From a checkpoint of a small mixture-of-experts model trained on Wikipedia: 11 layers.
Below are experts of layer 8 (counted from 0) of a mixture-of-experts language model. Rows are named router (the router's row for the expert) and show model dimensions 128-191. Each number is 128 + 32 x the weight over its row's rms, rounded and kept within 0 to 255. Numbers have three digits each.
After each expert's rows: a language model's description of what the expert responds to. This comes from a sample of Wikipedia text that the model never trained on.

# expert 9
router:084152096133119109083112070067073135117150085191138151145162146161058129145086153080111138133096104106112161160134170111108114137122109134185151181049170079156195157049138108093077124139159143
What it handles: Opening parentheses and brackets after numbers in tables and infoboxes, such as 140 kilograms (, Summer (DST), km^{2}, (#.

# expert 52
router:104201067164131111112180075074133086136116106165127144104143150143057137104122117092057192109111161114093173128104132111107115118153096120105145152122114052122154111049169087133100094134147122
What it handles: Column header words and blank cells in wiki tables, such as Votes, Total, Candidate, Role, ±%, Date, plus numbers in cells.

# expert 49
router:147151094160118110134127115133071093147136127132090161096130161166049176133066130073105185145119130135166148083127167131121077126174141146098181181070115122143098120052167192089115117140123086
What it handles: Syllables like re, cre, Se, Gre starting words (restraint, creates, dreams), plus ordinals first, second, th before century or place.

# expert 7
router:121148065162139092133178119126082096124209141143157219074106165138089170127142122123076192159117123102092113078150147117140092062152125117162146161084126126120161097055184119109129067141167138
What it handles: Final pieces of non-English or foreign proper names, often in tables and lists, such as Ren-ault, Shahd-ag, Abdul Rauf Khan, Route.

# expert 46
router:121183148141155109136177057145127078122111103151149172102130129131110168143107103143061141123124147152058099111140189143176156091199147140121176135051135143173177129102141104113115128181163111
What it handles: Dash and bullet markers opening lines of infobox-style key: value lists, such as Country:, Website:, Years active:, plus table pipes.

# expert 47
router:108109133143181093147149173112104139153164039150151135095163149145132185133076098111125164141124147138125163115110140121141096114149161108177176120098166128176144110100161119098118142148132116
What it handles: Single capital letters or first syllables starting proper names, especially genus and species names in taxonomy entries, and surnames or place names.

# expert 31
router:109172119162127118162187089113103107137185126112146156105134094132094179197135078114130123097114144132117156049094142086124101095185090131065113123137165093150143086089117090121074111145145058
What it handles: Word-final pieces like or, n, men, women, author, before punctuation or apostrophes, as in Fi-or-entina, women's team, age of 18.

# expert 24
router:126178070165131096138155104063113079120144114148154167066107146171093156133129145109103164141118151092083175103163175123110071084196094151132119186105129096124182122086107099115116108132121119
What it handles: Sport names and infobox words in athlete biographies and stat sections, such as football, hockey, Career, defensive tackle, Boxing record.

# expert 57
router:116134074123129136127197129087137088186143092161182178130140173165089089174061112079099161115115184128079129083062119143132141100151140137101121111125155142181143092147116104123118086186166064
What it handles: Opening capital pieces of proper names and places, often V, Z, Br, Tr, Pr, Sch, as in Zandvoort, Ventura, Broncos, Slovenia.

# expert 37
router:092162107141102103131151101049128111144172088164148094129151174167089154130119115026096143135135185104084107101105165128153096126181185158137154181082185095141146115120167143085092141139110060
What it handles: First pieces of capitalized surnames or names after a given name or list marker, such as Ar-onian, An-no, Cor, plus dis and cap.

# expert 11
router:115114084142115143145161134119176134089117168144104126097145116145097174120107120111069154145097115172091184103145088085132080127174179139121176163076188101129135145093149142107118118144167107
What it handles: Word-initial fragments like cl, bl, tr, qu, sl and inner pieces d, ur, id in split words such as clothes, Eintracht, relinquished; also "such" before "as".

# expert 45
router:074149097138104113105122135127151107137150120117156140086154089137064111153140113104097104139106129122097107129150213130111078100151160119135125173073175096147141111089152122086116125150155155
What it handles: Final y and similar endings (-ry, -ity, -ance) completing names and words, like Anyomi, Fryatt, Heavyweight, boycott; also do, any, My.

# expert 21
router:102164098176131110116185089087082063122100070187100143110115136197150177190086093092134137148096155084091130133138129110127070121161093150108204142118116132104169102085112108123135071146188134
What it handles: Paragraph breaks ending infobox fields or lists before headings or new text, plus list dashes, equals signs and labels like Producer, Spouse.

# expert 56
router:079160097150116105141139094066140102139136049122170161090141145191077108114017117086149165125129122128036174140131112144127091100092134133159161149143179118116153097062169125110059115112108190
What it handles: Word-internal pieces like us, ter, si, stor, post within longer words, as in pattern, accusations, Strauss, auditorium.

# expert 50
router:136144104150146154139110122054044091131141144146117145104149144104081166153087160075093153155099140099115143121135100155126105124119059143164153127088168131168129081131167096155093160174137100
What it handles: Sentence-final periods, section-heading == marks and line breaks, plus the word piece ph as in typhoon, phony, headphones.

# expert 28
router:107133129118115145110148107063034122135182166152149164066132108122087191150074090068070180124123115128123144131096173074146105087126109105135170176118134098139151140131159117120109094142132149
What it handles: Pipe and semicolon separators between numbers in stats tables, plus signs like +, −, $, £, as in batting average | 11.50.

# expert 44
router:065149133148149127176139061082124095147135077158136146110162167176108161138060151109104128147118164084084176102084142126152123106124115108170195172095126091109162134090184098111107095132145143
What it handles: Prepositions in, of, for, during, after and following before a noun phrase, as in died of leukemia, during a period.

# expert 58
router:104152094152129134161204079111084088178152075144131156106130125194112115093133141120086122163112177070088116122145157079160075095135140121145121205131147111145187107072116101122129108154158110
What it handles: Nationality, ethnic and regional adjectives or their endings, such as British, German, Libyan, Croatian, Republican, Northern.

# expert 16
router:095171101107155109153136074132131118165163073143153128140171141146089107126096139113066152117130158138096145103125205108139119090115144116116154187117122133120155060151141132110108096093162122
What it handles: Country names and their parts (United, States, England, Canada), plus a capital O beginning names like O'Brien, and list line breaks.

# expert 14
router:126143088153116115127096062139048135149100062104082161112182152141094173157098113074086175122089066189106107112095103158098102131153092137084164124062177124142147143084157112121083151138125068
What it handles: First piece of a capitalized surname or word, especially N, Gl, Pl, De, as in Nowitzki, Nocioni, NIFL, supplements.

# expert 29
router:107124076125121109107187078091061128104086051201152187122139146179084151148065097059101199144151140121079157093085123109157141152140105116120184148148143131173171114087156145110104141173144112
What it handles: Word-initial Latin-derived stems completed by -ation, -ate, -al, such as reg(istered), loc(omotive), emigr(ation), circ(ulated), soci, surv.

# expert 26
router:117145124176134118138166058102097123161143046147113186146140133170116175159096130109089160147111174096110127127112165083158101108143121117126168161118194105144172098133144119131134104130144095
What it handles: The word the or The after prepositions or sentence starts, before a noun phrase, as in confirmed by the Senate, the first.

# expert 48
router:129123112177157126140183121063105081161103073135121121074127065152057122137131100079181171178095115172095158071122205109114122115112101120140157133069131114121160131155149082135095102165164132
What it handles: Single capitals F, K, T, mostly beginning surnames or names after a space, bar or dash, such as Feller, Kaine, Freleng, Tanduay.

# expert 53
router:091134091158088148125166108029127086107153076171168144130118169149133157153117098122098144130085120100114127127146124077159082112151101131138099217112147165171145125081110107160108112180148094
What it handles: Inner and final pieces of non-English surnames and places, often Slavic, Turkic or German, such as -ć, -z, -berg, -mann, -j in Palandjian, Tovuz.

# expert 40
router:093183058127135130137168101164138131144159114154129116129151114144140128168095139049113123138103179088080152069156175147107120091123100098205161151114132115137126133110187125115051103109129127
What it handles: Capital S starting surnames or words (S-ons, S-amba) and p-containing fragments like ap, ip, rep, yp in names and compounds.

# expert 13
router:085139108127134084137193105121104099142125147125158208067150120145098138121119112123110189137134138115080124143163193117133095065173129106177180152106142104166166112078168125109135119131132109
What it handles: Nouns naming organizations, bodies or administrative units after the or a modifier, such as Council, Commission, government, county, railway, group.

# expert 32
router:152136136148127120121106122134118097140158069123139125133137128158093179131090140064086117115137110126116088088116161174153070119140129141137192146046162115122157105109136157130072097171107062
What it handles: Final vowel pieces closing foreign names and words, such as a, ia, ea, le, as in Nikita, Leviathan, Mahabharata, Arseneault.

# expert 39
router:115179097148164129109205089120098109152169065155167157087146069151074149125150146091153144097113147097088137140118183150104109128136067129170124133117075110157096109115153138119095108154117123
What it handles: Short nouns or final pieces before punctuation, often music and family words (film, song, father, vocals), plus m/km units.

# expert 4
router:123130112151120151127201107101104116116174124110114146121151129178061064172088161074148097121136148102107198079118115068135126120118137165149117140121115078125145106113152139080116111148133133
What it handles: Inner word pieces containing t, often before -es/-ed endings in science or technical words, such as inos-it-ol, end-omet-riosis, compe-tit-or.

# expert 10
router:131189113168115075166176079112099102131175136168146182106160137149082129109129090123086170177115159097128148077134206100152112073180101113150159152072135103141166108072122120121083074177139097
What it handles: Words describing a person's role or kinship in biographies, after was/as/the, such as president, footballer, elder daughter, former.

# expert 42
router:135138081168122122120151107116091108138189125147159178055170120156161133173137119115105145132119158105119097132119154048142146128148137112131140107071148103141169143119145109101155126139152139
What it handles: Articles and possessives before a noun phrase, such as a, his, their, its, 's, plus an l inside names like Gyllenhal.

# expert 54
router:139172061126143120152159123085124095109157111146160171075140150129066198113116132124041150154117146107087142074130195098170126092189140130195130168099182102109178130082144110087131102141151128
What it handles: First names and pieces ending them, often in sports tables before a surname, such as Mike, David, Sinead, Stevie, Sophie.

# expert 6
router:119149105165141117129189094114121090155173080183130140111160154185087113127041105093120150122106156120058122124134190110169108106120153111105159131085165126151183099134136093124128147145176162
What it handles: Line breaks after section headings like ==Release== and paragraph breaks after sentence-final periods, plus the piece Gen/gen as in Genoa, genres.

# expert 25
router:116151065169179124153145108078097112127157106144170125092161142137143088159073143109078129106081167145115122051108155109147092093088058119120128167114155123199126149125118150102152154155131132
What it handles: Short opening pieces inside words and place names after one capital letter, like L-av-er, B-har-atiya, Atl, Wiscons, Connectic, div-orced.

# expert 22
router:117069137169106146157098104116082131124188123123141152096131139140061146051060150081080143150148127094128174129081239100145066119190142142158168142087143107137146147092136083126149120153172160
What it handles: Prepositions after a verb, mostly at, to, in, plus narrative verbs like began, took, reached, remained, in event accounts.

# expert 5
router:090146097143138131129179122029135138141115113139129140142161119182136172108160151106130168125101156117132091138112198107151097136144148118168192178114177097144167123088163113132087080140143060
What it handles: Reporting and belief verbs or connectives before a that-clause or infinitive, such as said, announced, assumed, due, because; also spaced dashes in list headings.

# expert 43
router:114127091145134153129171103108089082122112033149138137122142175195094118168126108105078135103062146114090140104106131153121082121142111127098146132077188124158169124137132110112133154158139140
What it handles: Start of first names in player lists and credits, such as Pet-er, Andre-j, Fern-ando, Jac-obus, Nic, Jo.

# expert 59
router:125195123153118118149211042086077114227161111189126168114154138135100175119109137091114127111118200125095097080131137086149125131197103140125127150103124150155180093082170107167096137137121123
What it handles: Backslashes, braces and variables inside LaTeX math, plus stems like person, Mus, region, histor, tran taking suffixes such as -alities, -lims.

# expert 61
router:092135072131136091158202112125112089161183192187141133118137116174104073187106114118098136157138163138095157142127175157127105115184120121110186070069171158153188134138154101110066090135169144
What it handles: Lone capital letters or St starting a name, often surnames in sports tables, such as D-louhý, G-antz, R-overs, St-alder.

# expert 41
router:098174113141141106142128066084104098143127088153161159107130107151079130152052096062116105170094108135120126100131145077146115104122111156124183127140157130181143093101161131096058084152143170
What it handles: Word-initial stems like por, not, coun, fil, star, pain, book, followed by endings such as -t, -ting, -ter; also pipes in sports results tables.

# expert 20
router:129133091137107071156149142088103072129146112157167184071142108191087177115116123090075148159126162098047111100163202099166096101211104116196135165108166100159163135060138118101138094165141137
What it handles: Words inside titles of songs, albums, films and TV shows, such as My, You, Love, Me, The, as in Days of Our Lives.

# expert 35
router:113149124147125097112169086072103106181152097129166144122111113153115154158119172082087127131086185094100174167112137105151107101177097135149107193115128131180173085100152141099022138127120108
What it handles: Final pieces closing a word just before punctuation or a line break, such as -tion, -er, -ment, -ness, -ot in tokens, incumbent, Memory.

# expert 15
router:122153109172166135150198069092070109106178067152163179072168157184112125095145132112110129135110138064105163109159199118151104086196124113108135193102100100117179122078154127137109127153139120
What it handles: Adjectives and adjective endings placed before a noun in prose, such as social, significant, great, economic, severe, former, early.

# expert 0
router:140133084174107091130169116072108094131179096125153204074136176144115129117095132080119125129062161106098153139096201120107109103132123091116141161123118147125216105057144103117131095139105091
What it handles: Past-tense verbs and participles after was/were/is, often before by, to, in or as, such as released, named, won, returned.

# expert 51
router:082119112151141101107134055101142086183135108153130149107137124106102128180133141080122135128119175079083118083134215106163076109144143105147124139076229126189177076097149131142109150183158084
What it handles: Periods and commas ending clauses in prose, and conjunctions opening clauses like although, because, where, while; also the piece ab.

# expert 36
router:124158076173123118103147103070114100132204088134177177059126158135097153094134122099101145102169138095100110104141148139111132097088126137076154133105104131163134156114150125098119067139148103
What it handles: The pieces ag, g, col, hon and fav inside words and names, such as Monagas, seraglio, Montgomery, Colorado, honor.

# expert 8
router:106177070133142122111132133052108101089149098107124180102146132156106127126128109111076121100145183118124184126125195095148084104085115126148131185073107130168142085079147092149154156174163082
What it handles: Word-internal syllables like am, ah, um, Kh inside foreign personal names, especially South Asian and Central Asian, e.g. Amritraj, Mammadov, Rosamunde.

# expert 33
router:101158144165108094135164058104109125179158063119140167102142094154072116174089164081140140159078138124105146122109141102159108090175134110130168166096091124143208083111115125120062135130134078
What it handles: Single digits ending years or numbers (201-2, 197-6) and capital-letter pieces inside acronyms, call signs and Roman numerals (WMAR, TOTALS, XVI).

# expert 1
router:112134130150122133135151106078097119124139089139154137120137167162086157117136103065136137099112176129086162120136142116122107133157169103086169157099137119152151072089187127135071106146154091
What it handles: Heading markers like == and === at line starts before titles like Early life, plus table pipes and |---| separator rows.

# expert 63
router:054155104118135123141131076067127137155151107151140150084146125160086150099162155092098166125135177138132118114127134142150118122156181138134113141093180098141190111095175120103081048154175123
What it handles: Decimal points, colons and closing brackets right after digits in tables, as in 1.6, 25:09, 37.01, plus sentence-final periods before line breaks.

# expert 60
router:105145132163153068145154072094127106164140150140123163074153128138078158171085113085079134175161156118119188105123141087142073090150173094122191190105135134157174119132147136095098068144142122
What it handles: Separator punctuation in tables and lists, such as table bars after player names, list dashes, semicolons, commas and ==== heading marks.

# expert 3
router:102152075134159131145195098055125101142191164129162135096164131129092144133044103114083147170120169125063120118124140112140114101156094147122177171106200106146140119036127105100092113158116062
What it handles: Word-start pieces Sh/sh in names (Shebib, Shank, Shaw), plus public/private adjectives and digit pieces in statistics tables.

# expert 12
router:132147075158136128138194113093094110105152133154154194067173157145091167120135125094076185123093155080096149139142222081128105061192087125133132197101142094119162123088144100122105120164175134
What it handles: Common nouns or word ends used as modifiers before another noun in technical or medical text, such as water, music, heart failure, substance abuse.

# expert 23
router:123155122202154096157119044133111094143176139142150178096159177138109151115102155116082136124126151070136144118142147154153080099125180133167170176087146117135196108086144103090046085150142109
What it handles: Opening brackets after a name or title, introducing years, abbreviations, translations or instruments, as in (1995), (NP-LA), (flute); also table pipes and semicolons.

# expert 19
router:107106094151142119158131083095092117118163145151170191050182152138090154139123100142078196147131111112097168099090172103168129115179134139180175150047134133153219151080107133080087088166152091
What it handles: Adverbs (commonly, primarily, also, solely) and connectors like and, but, commas after clauses in running prose, often before a verb.

# expert 62
router:107139099164145125138176117091114111110159131154164148109131137150100130155117135083085132098103166099127157117091118105160087123194104161115157213099138094176200126074148148161109153163157088
What it handles: Inner syllables of Latin species names and other foreign words, like ill, om, ob, aur, as in axillaris, Ornithinibacillus.

# expert 18
router:126160091147122090133172109098087082138174108171145169102134133162066196110149131101082140126110150063049178124184211100129104113178107116119189164117109116120143067061161143102093118136143128
What it handles: Words inside names of awards, institutions, parties and titles, often after the or of, such as National, Best, Royal, Supreme, Distinguished.

# expert 27
router:139171089159132100129132078052117076148099123147119135089141166188125143109117111105097121113097154123096142062160184143141053101171107143163133212160158119158201085042141120152103091153142131
What it handles: Function words in a Wikipedia lead's first sentence after the title, such as X is a, List of, plus table labels like Name, Notable.

# expert 17
router:065133102137139095173147066097112109145159079139181172119167108124101122140066148125075181161106149134111161104127128089153094106178103121170153136118196074127161099096166117100067118141163081
What it handles: Place-name openers North, South, East, West, Great, Fort, and capital Q or X in regnal numerals, table codes like QF, Mk X.